From a checkpoint of a small mixture-of-experts model trained on Wikipedia.
Training: a variant of SOAP for the experts, 418M tokens, 3189 steps.
Below are experts of layer 2 (counted from 0) of a mixture-of-experts language model. Rows are named gate (a neuron's input weights, with its number), up (a neuron's input weights, with its number) and show model dimensions 0-127. Each number is 128 + 24 x the weight over its row's rms, rounded and kept within 0 to 255. Numbers have three digits each.
Before each expert's rows: a language model's description of what the expert responds to; "mostly gets" lists some tokens that are sent to it at least half of the time. This comes from a sample of Wikipedia text that the model never trained on.

# expert 14
What it handles: Individual digits inside years, dates, scores, statistics and ISBNs, such as the 4 in 2004, or 30 August.
mostly gets: "2", "9", "0", "6", "5", "8"
gate7:136114119185132145057122127123123106128120114178107107146130188124095146169143137120147156104088127147114136081140155121139115110135125092110107125130113119170161118117140110155137108124150095111131171153078151140104164129150108146111097157172104144108156120151119147077144112107119096171158144116168109094130140126153123152153109157130141104161111135107125111110127146107153140086131
up7:147155122137175096125085141120111142138150119105073116131145134137117111101088127149087085155148108173071101142189126102145121141123154121105113150151135080081156145112149122110124126124120133129149130151125149142073136157114149146118141140146147167054077145138132117096171115117090161114129158129127131135125150128139129112108147126117105105135109080117149111131129153152140098130118
gate8:141131108125165069132140133099136154128116155110140170151127133152155097111138127132096147086147112133124136113136116110121092186127129153116134083120133123071117111114141155172086149121143143151146150128110135094070148130147131133125137136149134136126140154164128139092150119129137065182146153126141133101144130117159114209116111146116135115147161145157148088133126133126167136116173
up8:109146111146114099133114148137085061074137125090093093154178110137109144117137162104099137152125102128189142157163140117135099147092108103121077131127147147105127152141167119170108160139163117178150122109158149115108122155124114099128181151139132135195118099107140135147111119124118104097119133138108120097133145132147148150111167128145126131091124116151135148122163134141125129134132

# expert 9
What it handles: Articles and possessive determiners in running prose, mostly the after prepositions or verbs, plus a, an, his, their, 's.
mostly gets: " a", " the", " The", "The", " his", " an"
gate1:094125175119109092135115085095125091142164133122097097123138117180107084115109168161113148132108070140133162138139152166166153099115125136093104114110086133133150127100095109131139118140108102109122160113122098122135105145141147140133128101115089138096104142121125132132151143146123091089070192144143115133126111135159128145083107101117119097147158112097129127130098166122149125146105
up1:148133145149115132138150092107148103138135101121153125107111155131138102159138088135084145120106146184137159111136107131115152131131149138152177146102146124141115139103144201148084124144139140156128112145129128126154166124104181164112137156085119150166145137133143159101109100155126168140138097085064119168104128165150115076108106121144155124135125104129161099112127117128136134111155
gate2:165112116124103089093119110134114117139123124109142123116129149082137120137083097118151119120126099112110120115116123165140142169150133132077119138118172065165116131112111122135139101144098160142120170153123135105125167132167142120110122152113144139133148156104127082151049100118078127122134143116097131084089142113120145122180100154100137155111091141136121147133145113130153105184121
up2:142139101180155135150138120118130106121108110116084104144086157106117109162113136125177162150118121133133137142138143164139117155173167115164081137083081101131130129139084156148086143095165126120127144147110093096117106142167135113140127116173131125133150174133121128119110126132118128151083106148128138127122154109129186110131156107153155135155076139115080127121153079113104138127125

# expert 23
What it handles: Opening parentheses before years or units, and capital letters starting split names, such as Se-ahawks, Lic-ensing, Fin-neas, and LaTeX brackets.
mostly gets: " (", " S", " G", " M", " B", " P"
gate1:108138164107141193113145124124120140096118119111131109120123134144120160145168080175141145142119099090115123129145135177100118126117130106083145103133090069116134131109149117138177131158157127117153125136110141121111149123116112090130102080112116077094130108113123107100121104093170089157131122106125131139128156152173112151171087117131111109128117091132147100093106165121140151133163
up1:083127144115089126088140114141119112144063129109136070144126113119099148102143114114170154119155140129124138142121137125127138135150147094094117141104111128146080133134119147134122159146087122149180102105089155121129174154103155157094172130186158137136135098144149161105175145104114145134117134129139128173120138179117112112150106120119093109131139140129085153107124130089105141166117
gate2:157121125133101144093083115152157098138117095089088155114110122083121120138145133125153173122103147134125104135099141143139144103132133157157133106134146176100121118096087132202123107133129125145151091102141150116145127178109133135151134133101100118097115120126053140152139146134154108142152060166153147134148122157147100143128121166103135123157125109111099093098134132110143132103138
up2:130117171096107138148109133157124124132099117116112150081078103132133140123109132153144146121157092122067122117113143111139119110165125128126131071122103137155077140098064131125094119127149129133147116098142074146143154134164113161119123174139127125128116132123117131100117123149162066144160171140130181143136129143102176112173112135142121107108151124122125103135162144169109157127111

# expert 17
What it handles: Leading digit groups of years like 197, 201, 202 in dates, tables and lifespans, plus day numbers and small counts.
mostly gets: "200", "202", "201", "198", "199", "25"
gate6:147088160076132136126107152110147144139156153087118149108123119108125106106107083117115091132110128131115131118126127163149131135146105166136126113089125058118124093187103121081138123126130114137132140100125156153187101127092127142115160138121121133132127165127143113145176121094109132160121101118136150129133153179158088123083122144140134105119175120128153120110178104149178146111114
up6:134155124127161126103141165125116111118113100126128077125121108079062103152128135116114129105087157111151140135116122159120128123162099125111117174166112157111099080135121133134154168153129179085128092115129115079100116105145116108179162103145147081149111114147116119136094112140137140104131117112091151122136142127111114098090139073117142075151140122151114153105123131131124142116093
gate7:158116119127161080101138078142158133146159122088064149131165130126150131099132140115123127134131093145124121089107163096156126105155141156078139140151129123126088119127123126132075133109136140152121086114105152158124060106104087104135130118149131109132154114104105116107124124087116104129158144120122159141135111109166128075154172139095133106156133106149097130097134134110152154150097
up7:096119092155134100140101146149120131145160092156151096133108158144090089144090091056156109127096110133105138081127134145114151148135131126122140135157154141125127098159125118107084170119156156136143096149120143137111120122091134151118155175145090116109141084082110143127095095146118140169098102138153105118150107133114134112089121149129114102114129079166153123112147139136123163144155

# expert 19
What it handles: Prepositions like of, in, by, for, on, at after nouns or verbs, as in Ministry of, filmed in, during the season.
mostly gets: " in", " of", " on", " by", " for", " at"
gate5:153111148116128127116136103125147113140126147150161159129155133145164113156121177127117122120126126127144156125114153104115112102124103146152115136143144182140160098118123212146129098080119159153149129128182101101144150153162155095134110129126137120129135136125156086136132131166140109108114177168151157109087153136153104161077092153094105112118087154123143145141100138126158104110095
up5:131176129153122168135133130131121122125103139145093110136142154104118145132084155122153126101142143155128114129152146095147118139113122120115115103138138118140128117111105088091121140116138122153137140067103060149135142143075103093135135167127128099198149105129162120145156161171086130115135114113129128122110139137107140168133130085145118138143137106139166120188171093150110107155176
gate6:140116109114138116154170164150124141164135152134118127124119170138140131139109140162161155123116117122173163140138129126116125108135140128057113114131181106153123160104127129142135101120120157142140135138109116097085101129157153139142075122167147118129141146159101142112111093186129141089140133155099106114078148115110100142088132114092179080075154111115116155127142110157171133127138
up6:098134101133129134186138149161104108134099146122194111148172111111120129081058105139109136090147093122124138115121103153115115155112141158135138128146098119108120119109154126141121127147179169118160138126172063132117122176145134112143168125133147113120110144114093114135136180100098133126108146106134156139123119174122173125141169138129094116129105125091132138163131133122100131152122

# expert 21
What it handles: First pieces of words split by the tokenizer, like re-, un-, sp-, sh-, dis-, in reve-al, spl-its, amb-ushed, plus short words.
mostly gets: " un", " re", " sp", " sh", " dis", " co"
gate1:093124153165146162125125112111090121138137129132120117110131151164101136105110094124111125106140153124133130098116129124129141100142106122117086125108127082112159119175130115156138114115153070123138139113121113125108113104120149110137107139126133111149146169175136157104088176179092157115135099155133130170148136080115099101097176156130176131127139150112124133106112151127118092080196
up1:175126123144145130144130135097148115103125129173137132105160101135125092121126126159159129091092166103092125135147104132110131124127135135142092141146119114118146174125119138135115094127125152111095127119147144145157089113115127083137095144117124098119092150130137148076112106115102122121111125215162148116069132132116120153102121141169070143159123185128116131110119147155113070144113
gate2:109128058132105116115150123132107113109126131138118093081145171110153141140141146161166136127110122124112082087128111114124147142143110112172111104127140139112123135166130125141101113140140192155115130095124150185130148110123120171150140160118138151167166127152153125142143102106112104118110090138122067118164154134114094111101141137129161149142163105076148157151149131153167103151132
up2:071112124100110105151141103139108127103092156138118123113090104126139131100137171159103109103107169165149084131103121144107077072127130123168122165101123141092108131136125126133137107122115132109136110155128093133144123102196132076160081114174149140135130138137139138104134106101144145116116091161091143154130119118142101154125086158105126127117123158140159108118128144106092166134110

# expert 13
What it handles: Final syllables completing longer words and names, such as -ia, -ian, -ville, -ics, 's, as in conglomer-ate, biodies-el, Pomer-ania.
mostly gets: " States", "'s", "ville", "ians", "ics", "ica"
gate7:140123162107110100153079091149124113126113165139132157104152150129162135136140141128156129095126124098108151142126158104180108122143112110140148085162122126116116098131127086159081088062127104155089147138097105125123126148156122137205119113139118084121106180103138140114107132120111101138139149167162118118145136115130134146150124158144090136120088147086134123111118096139113118109159
up7:179182130155119163128128131172127142114122155140079114094127127082125133143154138163126136145106181127158084128189126117135132122117094127135127148125141157095125130112110128133141120163100146137138170130146132129119127155118096158149115111139110146130126091126094117155182153120126084123134091161150116127133155137130081138153144089138127130100147134216107120098152122123113153155146
gate8:130105147149122140110155136104148145093123120121114122096152122120156108163138155109167136136119151128166093136145098123121126168128107149147114148112127113160101118149117152117103120127111170104127147136095081124081133147138110155119083146075100174130131077122101104123119157159116143130116126136182088124175177107151137125127129130067115148163119087127171169113115136129112124145081
up8:118102171100131117125173125106123097134151120129135138094119102146119143151101150187088135180130096111142157115115153149127124091142134129131164146169170152118116167167129121096159169126162105101178122107127156149108150123179139110107122070142095127114107153106114086158109160144108131102146142130108165072112152169122151135146136129119125118115109089127144125138124125150120121142109

# expert 1
What it handles: Inner and final pieces of proper nouns and rare words split into fragments, such as Knot-f-est, Beyon-c-é, Los Angeles, -field, -berg.
mostly gets: "field", "mann", " York", " Angeles", "č", "berg"
gate1:090140155152195141150118144121106072108136147145163118079131172102122085143084159156105124111095091109169115142154128136118123144135131187079085136127123160134125166112112110126131145141111091105106094123151139166134096124114116133112146095127131150128131110196133140091127129143118122115131131160125152145144162122156135120146124131117155130137120162127162102152164141120107147135169
up1:125154151124136121127109109114082112164119195120117138100132134082097106081132110114115109148131109113111117162173146134144101138092177147118104122089127141150114104119140158120160107127113157116093127126133120139159084148140141118122101117132141131121122146115145137122124144130123130158141149126147113106101100076099139086090106147135111119089145084096093200132176107104095126102169
gate2:092111103111147107161114163131071125169132101136144161151141110151128108112140094108119128092119127138148103100088097128113137102171152160077083127128126118095131121129088129104081091112128138120085173086123098089095139127110149142140135151124129117133121153107139123095119138164141111114135162120158141080099118082108128147127151129126177116129129119166161137116089148156146107162135
up2:089104142129094128158128119142148143126137191118097135109142153141112155130120115133126142141108107091130121180151131095173111106119106156133125107103106127096108169091118142125140169150178147099153146121133140121145171111151121143126147124144084136166132162151100099145095103134102162130089124135112113113200167162130137098108174112149138141137142128145169136146073134144128140134100

# expert 15
What it handles: Generic nouns and plural endings after the, a or his, like years, team, season, people, career, appoint-ments, develop-ments.
mostly gets: " years", " team", "ations", " series", " work", " season"
gate5:103135118139144119129110171162128140133142161153118131145185148163119152125141167152150134117150131112090160144103147107094098138166139151113101150122106138139147128114138152137143084094162139116139149113172139103147123139162083113178126129109067121144116129159150107118075122139164103152097123166121130149124123071093154144159128103099096086107093138130165131121129132136151104123160
up5:163170125106087147175118121166142102112135133108120099164135117142128142141134125102148140176122124143120128142102123137102099117131115134147115119092128113177167116111135106139093128134111147092088124144150124118110113148165183176146082113090107116147146145145130095120115109136116092130125143122145101133107085124126152199109093120117143091108109155100170161145110137097130109100072
gate6:130130137114141153134139177109133142107126135125136146164137127150117147139067134158118199105114096117111091146152164121136123101143140109114120105110107113130147144107175131126141128135126080132174121085102150141116069174121127090106100143110152114123140150145148108110127123077155149170139113140124087108174152136132157139162133122110172137110152148144141163188134145123097137153134
up6:129177113083115129114106128133121164110107136113132170120153152098127147118157149142151097129166142131139091159152124109091150091084181103120146119178096098153135156171129151180126146127123141096136139139125140131111127146135150116110100131143148144135110129117136145149104100125155176153127154119146160105172127153135155142166133108164151074136117147185135136144108117170148159155117

# expert 12
What it handles: Bare space tokens before years and figures in dates and tables, plus dashes, minus signs and currency symbols like $, £.
mostly gets: " ", "–", " −", " term", " $", " £"
gate5:073102102150126104116152170171110131124116116133093127153143130109133148117152120111098144147122102120120140160155119106120075113115098113160129080138100054120139094125112052133117174166114098102124130132082116128146130142099147124096162122118112141122131132124099101094147143110093106155150134135139119162144130165141115133163133128104131125145111110108139102149111158145115158125190
up5:099162106157145160115095143073148136132101119111153132114150141111139117118102117131152131123133125126130144084176151117155166136115160150109136127093165117166142081170170150130114074099100127141169148117139133121119122080100150165120132118128132145097147156112118141108150057118126122158120125143145158121137136116069129109116099105106117095145142165134161160176095135108138131119136
gate6:136110104184111124092111125132110114119127193094145102070122138136110123125118104138115139164129122136120147134115094162085144120123107123139158138155074109132096107113095115121160139137114081152132151144125132108133117086101145083128154089087111109127111125104123141125167101095136136134113157121126105091125120106104117149210101089117149121125147126132134106115121125070084137122113
up6:101156100101079119124169098121096153098144120147147122122146135119078096142154111084158110130147096097115139107130116111118115086110067135138120112107136097133142130121150157151132105169139144088133163114101114133092136073176104159146103158112147147145149128155126149124122118126108134137157116109135140137110149112148155153131094127084122125147124134145097170116125063170154139161099

# expert 6
What it handles: Common function words in running prose, chiefly and, was, is, as, also, been, or after a subject or comma.
mostly gets: " and", " was", " as", " is", " he", " be"
gate4:098128150160092111090155118125130135085135161108096124096208123154145106169125112110157159115126155128137131134112161145096170137137142117129104094132087160125104094132138126090051109113120070112125131099119119108131174133083152095108129127097147102128135142123130180126117124160141108134132079109141120125117119106139119117113106143124115131107144092113142088120132105114147132158117
up4:178095139092151131186185113177108141107134170105127126141096149132116128131098157131113171160119158084118161156129117090126101145135103138146133131136144136153135123142122101121149151117166103128128116157122140101129112096118128145142129092118191136149112089119084119154155120156111109122119122107108075093139156115121123104136073138140114150102089150105093145129158124091102128129116
gate5:118144117131108125147144156216134118130121155107098126163121088147152124122147140122133114142076150173135136165131138171136146146117174191111090114160080102117098147128148112103096133130101133139116155155129136098112111176094125101083115123153109132141092137125141101118093111149124125126112145129155114142082099150124087120164103126149112147143096150097139113125127115161139141136101
up5:125105101133135130159131161150143130128122154115137149113127109127115158161128134102115140142167156083154127180113114155100135126141151181105085167133106129160136158143150117101109144098143120161114163106158139103132101133146197118150135157126157180121129139140153102114118131120095081132134150120135108169126175135144101118085185105149113182151125143121146127105142133105119101170105

# expert 18
What it handles: Middle and final pieces of non-English personal and place names, such as Hazen, Yusuf, György, Kobe, Baku.
mostly gets: "dy", "den", "hi", " David", "ham", "iam"
gate0:122120174090158115126143117104171117197172113101098134157128162095142101155115162162126200144147130136131093147118125099105107124132100145151150143127135142082138159139112141111176165137152186143134135113122143120068102140108165155114156136153142120104118145157144107117114135149132148151124123145107134152153145096144110148137077123142098163127122120120129117149114108090140136141138
up0:201138140147127135133107138125141130127125122130142143128127183118146133121141131133145195172149109108092084144106097162134152126156102135128178142146132155137143095152131096139117138198152095089119140134138134139141124134145123132124110085119111136138143120095109145075167100092156110089129157146144114128162146148158129152145150123113110150120077146140133119154179144090167117126131
gate1:127111131100142145099118113168164137096103148142093157129114151145152092143151115104135135148137130142115114132122158120157108119143174158151093146120099098105125130117109138132156146153147134122140107114120100166112136099145115100121153143111124100120170152122093176149121106095095165131094116098154194109143168140159106130131146126133120131164184088114146077068122102128166144100118
up1:139139116141117153151099127125110127110156128133158121107122140120158107150115104154164155134129111128182091126120130139117113141117131108132115110166133128162122132112099115150142116148138114146149118130140158129151150113099147141145121089079117065152096148114131104105195097153167106168159119088145102143147118151147105156111156105081107120103092165149171116128136138103090113206123

# expert 10
What it handles: To and prepositions after verbs, plus past participles and verb suffixes, such as released in, made, known, prevailing, conceived.
mostly gets: " to", " won", " made", " released", " up", " used"
gate5:133121132147116108125134120129092149149155141156119138152085139138114132096153077102146116079135157131130158134083082133087128088100121127128120134127117125112175124144096114177130163119105161107108110108141121104175161090164156129163158126163103097088171161111084138131152092094080107145138112131136113088147095153124096148136143142128156115116133128126126071121115141126127140107127
up5:095087155104123125181123144120116132171112116151164135094181146167158106151093154132122114130059169156142146128137126148121171119129073110118106122144132136134138125109082141150139120143120103139111110073136109084126125071108157154137128164125143122151125134087161152119122104143114120099135100120127141109090155136129175141124114136104189137130108124102111135138124116169129128128148
gate6:095133150115132139163130166111147137134137138156123138100136135131156112142077114148137126139127110120087104134157131123139126161178122139110141098111157170129182128099106054137072128145114160139130147124127114154130156164092137142116130105159139108061137137132127105109101063153101121145091106138119163106163158154131147110116140156130114142090135137090145152132128159136131089096125
up6:137120108154124160135126145171127117101111149059109130111132143184154090105115104128138115114160128164122146149118146142115092130130118139123148117160165151102102143090135115127078178116116131132102137188164104135085134132084066109184146120179077141132114143116120134114137108128115130127153157139097121122119125131151169107100143164108138112125118139114165097126114110116138149142116

# expert 20
What it handles: Middle pieces of longer Latinate words after a prefix, such as exp-an-se, acc-ol-ades, imp-art-ial, Inc-arn-ation.
mostly gets: " part", " rel", "ject", " ass", " cons", " expl"
gate0:091147179097130117142141118110163111150148145125115139107149133133127083109133145135119144106104166102074141155178104122104133161152122093167101123116150086130122162107107136113131140098138148135098186143167165148139131066148138154121120127136135124127166204133135179143125153136152110168139126143168102156145144163118143155144130136129133120137131145098138121138124129172137161117154
up0:134152137132104160114113098093172172094100157147113126134153164160126134103119124162105121164085172140141125141105147134126141099107152103119157130067079114117109130132125113102148124116117130157114100133136146154134122123132161151120089118103188118116153149182072112137178108114096138125103107148139117108134103148123124151113128118131125154100142128138126138151091094124165155082169
gate1:146108112165129112074076105139134109123109098143128140127144143108104114144117159079160147119119142143095105158109117124145137158092119134127135117153118117126165143090112155139138120150097117115126132125117121108126077146096117116116133111139105183085153141108131107084112155156146124139158134097177172130095176110122164162110098145126161165154156145092119153167149133126123129111189
up1:138118126150149116101150101147129114126131100123107088143094106131085154125131107109146100148114144147113080149142134120106170129125151077110103122092158087138103084107068170103123141147106163203140145155137162134145134113135120154114122077142111145118096108138123114113189130148097144111121096124104110140133144081125099114137136133150147150108116129156126096090119137153149148154157

# expert 8
What it handles: Assorted pieces and words such as ze in zeal, ure in urease, eye, However, rebounds, if; no clear shared pattern.
mostly gets: "As", " water", " students", "Pro", " children", " As"
gate3:108097110152130144089131141168120143134122086141114101148150148116134093113108126102142105150110128125109187136124140135130142074119164158092142140151154158115119112108077102088089106119176121104153119169151138135126067118078157175120117118164122129141117136161109129117115149159097089098109130141102076119143101112125142099145130124134113148087118085114170132105142127135127118139105
up3:134139115158149120139119176159100114143151135084151128152155132122092114138118124094141136100116158132130142144114080113130119144137105141119140149125130105120142141135149114115121137117158126178116153129127169110147137120123097087042129114103085134101127082100104121121161148145107117114167109139095161099101118098072126105150139129106134121151097105103173144171111111101102118193129
gate4:126109124117170060168156084077140124102130103127125148145128157154145132143114120084130128141154135128134104099119133161115141148123126131127108155117155096105161109114142103103134124120167108117109141090168132112155099121175115119121148109110116099107124106139158189100136158155129156138087127117151118133080172135173136142135163143165102146134137111089079112116112145134156142145174
up4:096140149152108093116158115097126064082095141084138128112174145118141147172156135093143110112116176138159144115136131129150103138095128106109135120127168120169115122140099125147158180130093139156157132137126113133166164137123143141129138129161149133130062118106173135078114142114099083117136137090108119127108120137112118139116141105095112151107116112134130120134089126094098107105168